{
  "experts_per_token": 6,
  "moe_layers": [1, 2, 3, 4, 5, 6, 7, 8, 9, 10],
  "routed_scale": 1.0,
  "n_groups": 4,
  "groups_per_token": 2,
  "head_dim": 64,
  "positions": "rope",
  "rope_theta": 500000.0,
  "tie_word_embeddings": false,
  "init": "normal",
  "init_std_up": 0.0247,
  "lr_head": 0.00468,
  "max_grad_norm": 0.5,
  "warmup_steps": 200
}
Below are experts of layer 5 (counted from 0) of a mixture-of-experts language model. Rows are named router (the router's row for the expert) and show model dimensions 0-127. Each number is 500 + 50 x the weight over its row's rms, rounded and kept within 0 to 999. Numbers have three digits each.
Before each expert's rows: "mostly gets" lists some tokens that are sent to it at least half of the time. This comes from a sample of Wikipedia text that the model never trained on.

# expert 23
mostly gets: "j", "ol", "our", " Los", " Sol", "As"
router:481605536494498453494443560556452395533417493543469437505549547464531442456528541504501536532430502453407456446585494516468494552429479474518529471496538557499590477452509450591581550500483494554526441500540547436437589510534457410483468438438567509477533470500477491451538517554488556547404541518493450516574500538575502567547636485487479555513472495555418503532481548504429432572549

# expert 57
mostly gets: "s", " century", "ović", "ić", "lett", " Islands"
router:472410512421546485552470463415538445547550405416610500456567463411541564534568463564523504539458466587496545477456424456464575508556613486496519548507542546583620520454463463573521538548519527410417505438535469525499555511445508436541487548498432376435542488490451465419515540502378533459532458497583505498504511488452559622530416477486460474522519594405501505528471485534520532393528

# expert 74
mostly gets: " Angeles", " Forces", " California", " Festival", " School", " Street"
router:632499536468594515587540515481423427536618496516528462574520559531523510441563452486524488523527541558549431608568554461431469444565424415519462556479565443519424510579414523519506545507492569518470503521456452477496537541517476526515458547553430544539525527481513510520486517498432490468542466546592477516445533548485613453456509469574504476453496542453562553526521433433434563431481

# expert 0
mostly gets: " Apps", " Candidate", " ·", ".C", "ZE", " Wisconsin"
router:501467478590438587444497443430490411507563524416515545426459529548448524555501451441546442569520490477523545504516470484462493537464497415500531539558462464408520521503532423378500509582503483482431418495594509551539454490519536562375573597485527510430543639494499506493488526463445476470573516528491477521417462536523429475476433514549562465553506477443516549566484468492565452499561

# expert 75
mostly gets: " States", " Museum", " Championships", " Cup", " School", " Championship"
router:472516506489434510498511473463525498539501491446509465510531501512456534482477458628466500551491447497521490490568493480465518476415454524507564430537585612424459398461470558517464508566475502516472471433442536541457521520515503541504424478525420462435526492481552413565508494473434515617524543569569413434474401531502547511497455444476515487555462505457510492481536425555430472594491

# expert 71
mostly gets: " John", " David", " William", " George", " James", " Thomas"
router:539484537437482459549585444423462521471564419444435440471516421550513445560512504516553385553531571511621454483556609433546567489416566521504483521521464515484484433458436557471435483530546493473502448486537551464471548523448486364478456493471475495508490519470477421539500481439430564427480469392588616480484443535461523506475426450543445545476483534428432550540481628510571459488543

# expert 46
mostly gets: " the", " a", " an", " his", " their", " its"
router:450551447434536493492502494474550459477592523443462523524508436448529526487493405490554534578520467494416472500557525480557441552429464452528463427437444471504546526521543478400516447519515470445575443476433538537566479498490423551480513478556567532547516489507483576552447506557422527625396458510519483467470423541444549514559495577539546433520508534576467525495396430491600522442462

# expert 69
mostly gets: "ullah", "burn", " Festival", "ț", "red", "ville"
router:467469453370514460618487444545467472490588492461444539478525361515617556484425512449532564521551481563547580449556601492499554507543511520561470498546520572506459557479511531452586421521561480469525501467499445521485615475526451476510439478504442527478566526426501485514523443443489518566489520547610476520480464413457470487486503448528434538448504516550481475525489497385567394622467

# expert 50
mostly gets: " or", " than", " yet", " and", " vs", " &"
router:470540523477525508491472549583551497453480473475525517614582568547493520511504512530449536446524477476466462472466413475425473534536439484452546439562497510470425529526524557443399584420533565561563417555454456436535546494561486516482503452519526505543476507575592631566443531564424466491468464451460457503549474564421434585494404550477461475428415456539503509491499516494492545502527

# expert 61
mostly gets: " Kansas", " He", " When", "^{(", " returned", " After"
router:492455557530517542606445437537554453519455541521401521445491509565485489509469517447543474486386468515605502562505501444496560464586485484519463579518458538487420532614513491475533519521534485432473442518565623562494447505479458578493467461468501455561549398480448555482418514467511505509508446598403515514470487484476505446480528476529430490535524488467450591533443450514532482515530

# expert 68
mostly gets: "ann", "hn", "}\n", "stitutional", "be", "el"
router:522529520491473420478525485457456479528440522560438490486397512483554454462478405499492520461489520553453439513356442544574473535457513579614586521472501512510528446572603371480594454529467500447512463503476489454537493397593599445517567410478537558527518531477451459451539514528473451411484487554555451531481430436500486482555446373570492528524496466439550539443433435497483583523563

# expert 64
mostly gets: " List", "nt", "cer", " International", " modern", " cultural"
router:501463529493520385371543592508546550540444498460529552494433504484517613548535463507530586418468516471448531476532471455588438474457475473477524540469478401499438487494461592483530543564498417601573508553414490508509510446535542475525534471506472506553479454486548485484522394571461500484548467522519529550567442476501524482562500498481549474523514441472621593551537523366568483624558

# expert 22
mostly gets: "==", "===", "====", " Br", " Cl", " Steve"
router:480477522538502464461524522505460535541477454543491489502455502471490603369314541530528539470361513497540492565530531464476561460473478528428466582601520503423388469374483472547540455499418492467478559538495537550508478497423425551390501527446451528422513474557482327501505536492566457550506527493424494394572573495450545455397541525528537560519436550497454507511508562478455560448517

# expert 79
mostly gets: " DF", " GER", " —", " MF", " He", " Russian"
router:504446528509431527494494495481472400450528438516531560383439497557504453585490437453559522459518555516472476483506534496465570571508476493424582515477500361473630544511523442457557580584490524451452446598591570523458523517476484605423511491389547486515563434531512427457492567491534556502565540427519444550564498551425528520556500474492457456448534506482467434497471475492574516502503

# expert 16
mostly gets: "ark", " York", "ear", " Young", " Jersey", "apo"
router:460606578559486444498532493506560544481450541485469544534479474529516542586546397483561469500582529497576492509507439545433576563440494530448494523485503417528550480480522370453479426539610477539550552563554532560487504458522464498504497503621509480488488559541498535461526508512473504470531509501494434582459531496464548548389453499427454358445479519515492539538515521431471485449475

# expert 76
mostly gets: " John", " David", " William", " George", " James", " New"
router:543469458457468510489518441433521549524393455430455411489457512535478501463436555561536504504449443481626476579521635518558530435510541507475439481550501519399508473472432479545506396514488547435491556544470553464458494470401425496470521517410415448539414441478437430522512503476446500518521474434450529395504573566491514518504516517519453539470486568481471553527486588514534479483578

# expert 8
mostly gets: " al", " ac", " ad", " res", " la", " sw"
router:540461583497538588525549465480457467512618480485374522516548501521561473453537425524557467545500447468557418503563524557474528539462462426501475566496547503421418513571458520554513512546600489540461531538482489448567492532461458502537532465508441565467525599580567555481536449470473547506513490504478441477399495449510527590499436476563467532435504586573505478497440456423596503492491

# expert 51
mostly gets: "abad", " Singh", "ić", "ani", " Khan", "ović"
router:549466529479624526480455497437449455559566501407570508450524469516524474478516577464491539550509527491551510478438599454478520418544516518606503547488472541438472488531501468495514590560494452439525552450499516541504475488537496481522554512468420533527519504484417512457498483504577485514499432524542523461475476559471491442526406594526472536499490538548543515421531506488386524499597

# expert 19
mostly gets: "'\n", " -;", " footballer", " Bar", " Som", "}\n"
router:598544674553547550517548481517479396457578473562552498483468500528512508473475446428508536613517559497529521510472456473535518500489460412440571487515530482403542523474538532594512405571499470552430537527517419497516442478465404507437446456483419532471601552518506472551442495393576434497549550485529439447509511540527430532502424496585463467412483549533501518526425472472530555513453

# expert 9
mostly gets: "m", "erm", "em", "-m", "om", "ust"
router:559606503502554535518449483510544542393542565523508540521437551454590608527513536504399490496532552467548521536521502526563441524536420537561580506502487533503461450538513493422446520525517547591458520432504488517507372446489465571547531516467446504575489438460530526435446572509530442541444476515433574479534506539521479549534482543475468559461482527470601463526548479532436528490488

# expert 14
mostly gets: "act", " text", "ept", " bas", "igg", "ract"
router:505501442469546465447505536571495543464469523524487604522449629519521538558549402469584519451581533520408421490449430557424465548557518544567442485539507520495492542491495446389470474550546511564498554515556530496433563394414520521426528491505526523517470535474586514485520556403530491379517537435478562532474557413513483484464602502487495472510557555507489443523525477542489573509570

# expert 2
mostly gets: " \"", ":\n\n", " '", ":\n", " Best", ".\"\n\n"
router:629506489468583521489480396517538502488445377415453446559516419507544417429490490461469499484554491546514499471466501551602484562479505416487506474548504550535533545429516476413467504489485489577534561525441536484462529561580534447541378544608516513506533540552427520478449550501526524489542472457546512455448492432478558426509569411495519526434491510439610460506481499483596493468476

# expert 58
mostly gets: " also", " not", " been", " only", " then", " later"
router:528479539521445498560518396530415470499453468575480487535566471455594520448527439557484556511533398409476464524541551542553467468474477448530543494473502515507534501541558460507453484523464463586560476510390578471560415525458454532473475448468556446537432448410461473524535418525481494436481440536554560481461400536502577423532458558601397506490490515476556392541526454604403464546482

# expert 67
mostly gets: "iv", "ff", "erv", " Wisconsin", "pp", "sk"
router:473532513463475577397481438422535511505448545570535508507396609498421440474572485425541460527540499474430523560523512508435483534483571383528596580458625527534511550471498530438520597524493460544519528495549504438477384361525475553569475516538512584474525499543532460421484585469519427489600523503427437394455442468466408510549548475520556600514422476488441487527517465524444560543483

# expert 63
mostly gets: " she", "-d", "-t", "-h", " we", " they"
router:491475497482422583425497436500501540564527439468497410547561513523487545470478539506460519452477484511506443536478399428441401485544478457536515447563593474572500561444562628439544506491463538550439477453471547421446440488578497490482519507570528425568488511516506557499575519516399640538470524518551512464485446601510564568450483535550520500512570515439545556486568488637413460458467

# expert 36
mostly gets: " that", " described", " which", " classification", " announced", " Species"
router:476577453516489480578457556487512449576525502421468487543484468431572397462557490435473499391446450562522536488502579544446541446459468545528474476448463536526599501451516557526517443495557473438487522506443601594530594573491545459548415497532538508558475462581567490578394517576461598536389491447464496527509452498501508516482476485441505474537515411548505427502511561469398533497470

# expert 70
mostly gets: "000", "34", "39", "31", "100", "35"
router:441569396397574540458481442465564468551487525444513532477561494495493555517574427421550538433438523494482450585516511478473536520487519446580500511430396518507560552442474455486477462435519484502548514509424528605515469472488550552502503430555424553483457487510515491486503580522543415529554615361516536488536565441499512470534459515511494544435574392460464433414557513515468539543442

# expert 26
mostly gets: "),", "\",", ").", "\".", ",", "',"
router:450524478508492531529553475428531420427478472543560466522558461586535403500526506477522371540547439486526578572415467474521542492557512557435559544447597608419473484553448533376475586484493601584469392579487444503530471534537456491493543568584605491570516568468525552522526559463541546486523453451538519516555525528512432505583490446507436506494591462506522470344510554479494475441501

# expert 65
mostly gets: "See", " Species", " Preceded", " —", " Platinum", " Belgium"
router:515486470521484477532536512465599524532424493388468480413467515496509475603462497409472524438509412476420451528453533486515512458516610498444459533537474483484449501494421522480503569491545471519489418563516627441507497486461410516580554546534533473545472476449464609458486500516520485554474423423546458547519489464534490530405559508444457407536453569471428529521364593527566453482485

# expert 15
mostly gets: " Gu", "apo", " Am", "Am", "ugg", " f"
router:589418453551618503530548441466487518476491505533514564526518485549487496607498400429528522424505560455481483490492514498519475515473481536547561515518412425480441482509567514465547508476526491466482507446492552487464460428463420496402542482481509514500501494446499591503572545519528520512512502494460530496470522393522541402513557528444449498480503458484485524474433518550470471516516

# expert 6
mostly gets: " September", " June", " December", " November", " January", " July"
router:498484486467526472484510543559471494479396431469634445454512463553389515443456526573590518457484544542582463499415538429483476517482517551475458564528424480426499476491502577564484536422511489494533511483449529582483492527537523500457439468418596505524473468505586563480526535478552442445536534480528517539484552471422514453480573456442478653521511466387530499501564359552498473540462

# expert 5
mostly gets: "ay", " round", "S", "°N", "ch", "ays"
router:467500570484501501613435422448524510537503514572432434517516358502460517444492535504421563467506491561434479467553495461532550432536492459556524472528506470591509480581482473522471637469497503482542517485483535515507513548463539522588489557462455554514328525448493479452519541499454487463489570471498512454478512510426524550532481546631525512527527474517520407489499435503503513531402

# expert 34
mostly gets: " |\n", " one", " several", " some", "|---|---|---|---|---|---|\n", "|---|---|---|---|\n"
router:516586464555583436506491520528450569474482563508495515438550504466493524460477491478589495380534449499492482548602465475605418451526566552571577500481558459606496583563511606590553444526519503540419560480507532475513449555499536529495542522598455553490500491550545565465468572487533553493483487423442441460428488545549441472503513567536575418499449481473413469479557497440437478535371

# expert 42
mostly gets: "ore", " Coast", "one", "bury", "awa", "ino"
router:433542424551511449582487410450545454489449538408564442575509463495509576489541564501479534486424467544525517452524504451470472528517489557479585492549543511496470520484546461499449475554543496504461418471593469475562509587479486519549460563500510467470504489420534515490488530490534489520494582453452450590453534494432583482472458579519492495483502569487608458545584538514491487538476

# expert 3
mostly gets: "RS", "SA", "US", "PI", "TC", "LS"
router:437504515481445476548522519474585501469584461502553493448524448573441622502544584491480508439471401450461521457536488491449518550430504525508511468452419441539505551488493513505439477596479568496470539451564477550562392494521520518371479500467399491508577513415415420505558467504453489553593523482542403486531528537484463562472458502569510514519525514454493539517533463522604449510496

# expert 49
mostly gets: "asure", "'re", "apo", "ask", "ank", " get"
router:597524548506477555515400555486569526466502513585498535489501439491498594582497524448457475490510553539553544491497457513568506504540454534446456508472502445563582447526538450467494522501513526511531473481535535506529508504425521556476510500527521427519523494434502386475541533408624454550482454449469471595522641401553463432561550581471492487524488494453516498557579501468571438469500

# expert 48
mostly gets: " De", " Mack", " While", " Ber", "During", " Wal"
router:472435484542575386521519472431496498491528531505491444428580499513504524485589559447602436533448493549471408497492481446479510498540485460482474547576531442407500541608549457565474523491485510417466489497478499502454485628424480500536397464398475481529522518491481571587519489533419592487434463487567534521482463451509568426436521514520459539546536416541540501539428460512362499405518

# expert 31
mostly gets: " that", " |", "″N", " Clade", " –;", "),"
router:496517466431518542550526542501514485417511440538515438460499473527512470484486458498508435457458448459510602533489563482460435583379538451539593540423412516574525570508449563473448513512517482460447430469515521449484519601528534432520478470409495504545499488469531498536509491491481510542560556552479489470483457477566522481590415519519410486502507510422407519517470435406484564421521

# expert 52
mostly gets: "–", "/", " like", " than", " named", " or"
router:548484475510502609460560440436398479446462481573581500643544528450573523467451478511548431569474442466493496536476607519543464577546524444460532399496483485488466583538495547449537488537476540466609532531437542556447534439604604437501419490445574467529518471527472585561527477533498563525613516593452431528491527429489433455476485509437497477484483527478584565530517466509511440458495

# expert 1
mostly gets: " text", " sn", " che", " protein", " ins", " speed"
router:503465496437467503463497528573478510487457604428499458414569524452505542481479462608485538480400395531488469419382555455469528445544569518548483465534519557458457542478473456536483535503442489558538518492490536531527548510449494516399526400463404512482422477494560522528389416479461533513499454402545508506532566512442458564403504481585547500543464503486520534495484515527527558540611

# expert 54
mostly gets: " such", "g", " −", " This", " same", " These"
router:489466448528492608415625478505535525510479543481502470497523489483577509536565485538482514555515488550484457522442402505575489458583455511403527535478442532512462496465504403538509538402558486546559525438576524445584473531573541545517451540512469478457572390457537488471525533450518499577507613558462520542369467571518458465473499531530520449514519407411502545456506435450487489471536

# expert 47
mostly gets: "'s", " its", " their", "ro", "re", "’s"
router:533565475532529576447543532480491472470469530529520547503451521540505433480576523455496519470542478446423458445453489549443452484477536509505460545450488540512447491552588496526454517495557469548466472420512471488420298580521480505509459450506497469515464532523509592468499506525422405391416543558464497502534502473512462521540448434527649426555512411591472518505526484554509546598486

# expert 45
mostly gets: "en", "ent", "ten", " almost", " consists", "199"
router:431561390460495590508519504486560551425454484576482486528498513463503467502541501529545596523523561433482467561512493469461457532465530511444431572440472438411480545456502465517539504487622383490478502424431480468542452480506562437547464521577532541518541507478542556458534497502596448499489533457499358525438528427490548555535450566424561545516450436585551497479502454556554566479500

# expert 53
mostly gets: " his", " the", " their", " its", "The", " this"
router:542504395485438539432454554463444479521511460479508496536470485458574475455467453516488530537386522502502527520487487532602471545495479503412406390381551511455532524575417503517509505395474517449572638490508558547507469467486474446471538603478481404597412506547556545546491500495387398472445499475432516406471551552505567450503611578496602512579568479525467570558519567476448502492475

# expert 78
mostly gets: " Episode", " Joe", " Richard", " Jim", "ZE", " David"
router:515544510626439582451459518550491431454476535466458592488395490486484503516451568421482463534499542496514468498600612513490509596576490506551562503525534476492517556522494532510514573531483524452524430550454553437520530474461508536494567529605510540399555512519453516489534534479505515555562542520449496557483444489539479408429367473493484454529439506451431485487523544520512468458545

# expert 25
mostly gets: " used", "ized", " known", " announced", "ated", " built"
router:462460439480544562506424570576466602561420519553505466560399518544517537493511486480529538481533545523583493514552471497521558455522554450622595495413337522540443535519528519557542461451572573535509545498590457453489521492536520446583431511587548513508494464625553532548468458505561458411650529566595505526479470594561429494485530515325533453413431530490452536469411504527512421512539

# expert 10
mostly gets: ".\n\n", "\n\n", ")\n", ".\n", " =\n\n", "\n"
router:443470548542490555465532485507473454503554470512605525610500498483426479493498435498518640520573504465496432441554473531497552549566457521611527538561483482539490524507485557532559581499485408519483464501578494459570501522460513573482446553486511512564546546486536506455557539508544479511515395488458467406504589558428415472539459445547493599484520532564494555546474472503436386543484

# expert 38
mostly gets: "l", " tr", " dis", " due", " exp", " Sl"
router:443521507512558504532518511489488468466511428524509412509610433541605510464595596519509484544550471427559422456490558534588497453458486540460504399493561529464501401627530600466435537603467633496535445466580528474508403545545508560525442475515486471542445537483500574545582443504408463566445484497531486502522508543536529513549520491568488549522468450498568466493574457536441582440542

# expert 77
mostly gets: " she", " Harry", " Johnny", "al", "ler", "57"
router:558533526506504547478457471478426474461510559505423408533473500588479511597536526486411472413449631447613440414535524502461524489549384488502444476451567416569448509476523508534560483456553422519518526527491456451440547549406468489571492405505513509491498530426467519469521410540501527447484424446437575564479513587483512421576418455461516450478469447522485495523495570488464453490553

# expert 27
mostly gets: " Sl", " reb", " Sol", " civil", " Sav", " Et"
router:570401551474438516478405477533437598563420497418519424470494435507411589431405549549467483495524542425546500500542516492510492476611507555529533444525521524426429398577529506541569498476472538497494510591423363497501452411491527505438504508480503507397460561536547493476515571610585452519504521585415498526516528493468422517492484542460501513525514478547458601409442563471577542542483

# expert 30
mostly gets: ".\n\n", "==\n", " ==\n", "\".", "\",", ").\n\n"
router:407537542510453489495545430519531567572484509561469409460515528477526506435490595512483453531532509517508577522509382506559483422546438512443492555489501543506463469489446521451600551459465588507409453562449437459530507559545451542496544606515607505531558523529513540437526476417542553517595457551449516461539478517507414469529509505503506582462557436534493460431498444547380484433518

# expert 55
mostly gets: "ur", " over", " under", " However", " about", " around"
router:568374562462490471443591478428524550571499445473457568556550528423436424490545498471542406463613481505464489466477477465458519447474497566423494542544446437508495535412437433589502503539519514456532601557558538461442577461452482484551456449477536472563461457554440496471508546498519585484468518530489499512588443482577515497510560479503464472506499408453484470461463483493585500520474

# expert 56
mostly gets: " Sar", "anth", "iph", "-K", " Kh", " Ab"
router:485451475553497421397461569469457465543492530521569448458524547428463451527465535488521515569554508479494486491423508482496445443501556478540589554451466467444508575437539483537429520569516419439455645477515499481536514410586446424540513386423481485552436501485403445500487548534517452475507501439503585462584499574561366524571430486470510543591502515467498517567506498534408590466498

# expert 32
mostly gets: " village", " land", " role", " town", " city", " buildings"
router:503519392526414455464390553447543535541474517495524524424489506509379513532505562529398475413533591518574497552471564549496435446443446484497523609599539505472466504467480493597498433547472480564513533476543436452434520576518586488556521458642500495492521569540511497447474487520586515554460384520501434540522563540476456586529519577408520486536467589512507493489463456567573575534496

# expert 4
mostly gets: "2", "0", "10", "3", " Apps", "1"
router:526496490582500557560543510548545421452456502495410505572567594468406480532501449493553559500505487532436537474366460485433563509601480493549545527468448573578538546541544490513561498464482521493531593519475559613535538457449470482539565470572561531487631535551493504481566479488499506513577459473581492502443520456526464438530545524413523448533413537442509490470577505545495478561643

# expert 43
mostly gets: " Kar", " Sch", " JPL", " Khan", " Over", " By"
router:535498542461595448505468521451492502460466507504400423491464618578516549433500543513469444459476496477484464520453487428441567411479432561505500532505493468475409485501436470568523501521515490475502537463526528463456514411457448476507403533472443522471542505505529391562437565495514542611485425505569519523526516468421507545443449466483516498502555589515527516464555465407472478403544

# expert 28
mostly gets: " ", " £", "200", "196", "199", "188"
router:538503562505577561444532534519557574479486544554522618543505503460519498500527582506541553537568630476444449563636502530458377556563459518546516445472402416499525438497491490540545533439490438477486563492435494558519451438521487563613559474567475448524528449466481478395470499558467482469521550566529517507400590454476457502571529459516485446453521480504557447480444444501566527433436

# expert 21
mostly gets: " ±%", " finished", " •;", "°N", "Sh", " Doubles"
router:540455558491550494451487474583484541514422516487445514440391551585431505457468527451500551441583544434484485445543538441510580548513467508480511441543565487497469539544444629543410504547493510495427537574611558474538480518450341469466534510519496502470511514462567498482572469538495563616484423497522390459596478436580511538363537492489493467539486445523511469538541454571567530483529

# expert 73
mostly gets: " politician", " director", " mother", " Binomial", " father", "ologist"
router:433516485473469414534464510456486513512472397512405585508516430507458458490468436551474509448435479570521520427461497514555489510560498555620509407533481538425625502506541539533416472471468513589600487494367542474449497453444424484565535473490485600466470463537590551536424472535535399467610493485520500465561500497414527564493539533470515436504541576574492528518514564493477533572598

# expert 20
mostly gets: "ical", "ative", " different", " professional", "ized", " large"
router:412517541544400478537417573530517477484471527438574497529576552580608495503532553490468533481514521523569565506465487495457513508494572423557560430434459543489495496534514591530521476510460530514517546454501458551476463577589462471502465483500456547484450472439515414506525434614503416459457398612562571436522498630474450579557478418462500510531486544524477431560465482531455419493544

# expert 18
mostly gets: "to", "ly", " including", "with", " with", " With"
router:505517565503467555556553554474463426481473494498539501528456468547534428480543448543501481513518491504499419548429517448494546514496588425459531508587462468619517525469524553400460554570463403523522462439457501497531503569495506423452446472468499409506456474517493539450497560449567562492495561553522509568526448470507499482450556527564498459552481556438535449477519463495525374525512

# expert 37
mostly gets: "″N", "|", "=", " Born", " Genus", " Binomial"
router:494429568436583517532490480585533491413490507421556557512448443558514427483468456456450501434500396468490493492511477402463456567488518437494400518463568553515523431463560567457445546508482561450493481521469499472493446538473534419504539556456517554538508411542498530552513545564487491571568449550467546496557545472584539403444447465490484429498491513516530461523487483425525455451435

# expert 39
mostly gets: "196", "193", "191", "194", "′", "189"
router:477434469523553518416442498540611477442441596490489508440485497549497510581525529422461580527507490514444448554585468476478551526547508446520507466589442493449495578554585562523512536457564504479507427597516494499571553433447490499467463512446449505496487490499470467460520444488650478516477545502496490481671494521525465552543427511552463556571545484458547506559405522537603530511431

# expert 35
mostly gets: " announced", " established", "ured", "ised", " reported", " said"
router:501468441491540442560476550518480591568487439495417517507493526529497520530531565490484493461469513525518533490511527478490590459550552526520474486438537536459500531452495556548464442482552507491581611496508487456524599505503566488521392494561552491496618535531457450542494453560585510430448520518433545493464481500500526505534593528468553529550412486448423456478444467486538450553487

# expert 59
mostly gets: " (", "(", " [", " (\"", " =\n\n", " von"
router:446414539544552434510598470512499486475596503518540456470587468485522470511490542405546452584505441388414464489472544510480444517500527414408537550542561484520527627489557487436515476496508472501463512594497513472547513566596552544529416475430514463512497566536511491478495463400528561596490550442433569584495457395499530503417426439522465445518509555585557519508484474484527384495531

# expert 7
mostly gets: " years", " third", "-year", " months", " episode", " largest"
router:536558450463506490499453553508486582518517505395549539486498548501364595472522542509445546405553475545467516540518489517479514584427483437477535482567506484527515497535503418509393448515494384458439525514522497541447427512439424423528590488574472461374517476421530503512515456474560448562492520428516559506488491519474496527497470578433536418505552566420454430577517480514649553548510

# expert 33
mostly gets: "202", "201", "199", "197", "198", "196"
router:515455442501533531517516546526418626528473472545424502478519517469462549397507479462489459552542516515395552521545474534512396550495522508457530525457537406529479463591516546533406488457561536519514570424576437521454482472573465540529572496490487490449529436496497470519412431598517488425471582468512396570488467482485535532567562581465447520524480504411563466495466453569550522465403

# expert 62
mostly gets: "ica", "ensis", "era", "ira", "ley", " Affairs"
router:431478535372396523464481428451496392507546531509427477491537494510588404527512566560478454544543430556536538506567475538471489551411505494486535514419623482547526497481524568507479517578489519526518466478507488460484455555482440461530491424424510419522469548490465475431474408505484474446509497550529465430512456522535579504489506499528487534480445542518488536564512543515542515538491

# expert 40
mostly gets: "ag", "ado", "man", "aren", "hes", "ador"
router:553549555560548422510512508526372500515531493437596478448476588459524477543513614477511401541554612544434577459521478512524449480520486515524422478416467538532608532523566411501476465504409494512520503446466559592559554441594502489493504445443488433523478485428393489500509507535503550544503489471409576437507439458556528526546416467563438475426462498559442524533490555481483557493513

# expert 72
mostly gets: " up", " down", " off", "-up", "In", "After"
router:499473478586517435580481547519458521488508429540426524464437545509498511559538522513544550557481439422447477495553403428489459475487419519493491453498540550502465470508557448466497511457472515594538458521481553573413530465507518528457472610508483521611503454560511550455484541485542537570514579582502559466581511437522397541496504510408523539513570455491557376512545497508519523575476

# expert 41
mostly gets: " was", " is", " were", " are", " has", " also"
router:586407373551567446444534429517505512484449477611506465448484540541428489441479513594473481483494554505469534412448410541518515542518484507560517536435537511471562543525475455457514430472516507547477516515444517467527488592507512576565424452486456562495473532529478493439529426462474517378469506535500542576434452490494467392556647575484574520467532473459509523375472549459496406546496

# expert 24
mostly gets: "′", "″N", " ft", " Genus", "″E", "″W"
router:385488454451451532465473595570433522506484479400467516447490542455499477510498532482424520451412434529518503584491567434484539480472559502593492447487502565542562493465465469481420533431474508507449380440430497532553557498555558515593558500460602484476490421549482469540432487434518412558466481522509544576515515531508444551480497463477513572460505510519469549502590436460506560478418

# expert 12
mostly gets: " Apps", " ad", " bi", " aut", " bas", " ac"
router:543528497540372511545525484483368455467517456546425497483539485483430532463408511509467540467488469581443395518447454423555436518557499567499541518455476478515421477490460433533518574462582450562551464455431469515473527449566429545444618511500522513426423533446528534515451383564536420490493494458578543562567544552497443530486551534509498491561488438498445537471521510520559572557546

# expert 13
mostly gets: " and", " from", " including", " with", " &", " or"
router:517398470442544472575575557550590479538468505562501430498451520386560437476570464509565508596505533464480591402521517505489440557551548454375568530509460499500383536532517597529576476463546561520564479569501465382531595535529526448452480520493460522510541514494469633534469492494458585463490500525407468433469518498430504536474487511524414433455440592481527507503496519416589481410433

# expert 44
mostly gets: " in", " under", " on", " at", " during", " of"
router:513526424490484406458504610523496491500534501560552504487537471515566388443568453522454459563526545535456490570477438590486482517454560531494435462432518548503445482493418571475516534489412494580672572558501526497439488484533532486469583490416464495601427474594526451547530446569527413385456518482495558432548478456435473436453582575444518450557575467548481470515506548477465528519378

# expert 60
mostly gets: " south", " County", " Central", "°W", " southern", " north"
router:434491489452488457466618520540542542516568511446570442519541564458512495548478530423579553503546617491500463474560562541561529353491517563505532425489499576508563535431503484537549543502506511567571480570455413559564546523435535523563491564483405536556492420577463422573449465506434537553482499485483503532433581466502466459463582496584439599492504573498503519534596435506519466420475

# expert 66
mostly gets: " New", " South", " all", "ty", " Other", " others"
router:551593496517473586448642477463524470533506507529486466533499494489514495580540539561530456480542510504537509516591376436452466452398498440467525423425436455493559469450492455560529516419527464591448469514506429482509355556476513490480507523530494550529452473482518403531475490492538434397525497462480468473557417545539519520607384406451475455490581482566374519478478462621511402508573

# expert 11
mostly gets: " U", "U", " US", "er", "US", " ver"
router:539532594549411587534522563483541520474503556485536546484542550492465505498459336511572465555467563518439462500513609477465526611535542538470506505563469457506555471544517509506428641496459431503425551479469478462501523467566591559465497501437482548416550578505468517428568550479467433569536578533487533559411513544457483521477459486559497485528491495561482475415612556381516409523572

# expert 29
mostly gets: "|", " Genus", "Personal", "″N", " Clade", "|---|---|---|\n"
router:534546456525510459487535554596489460481435456470462525469419520480477422530489514538482445537444398528533491524537501498469445488338424442558471526607448428570517454513506503479424473511467460417503504493608520519587530518505577464511531449518564498491455502563442545525516548559533559548442457537443507532518520492458539515512456496479449442408438479568515554539506526526482539466475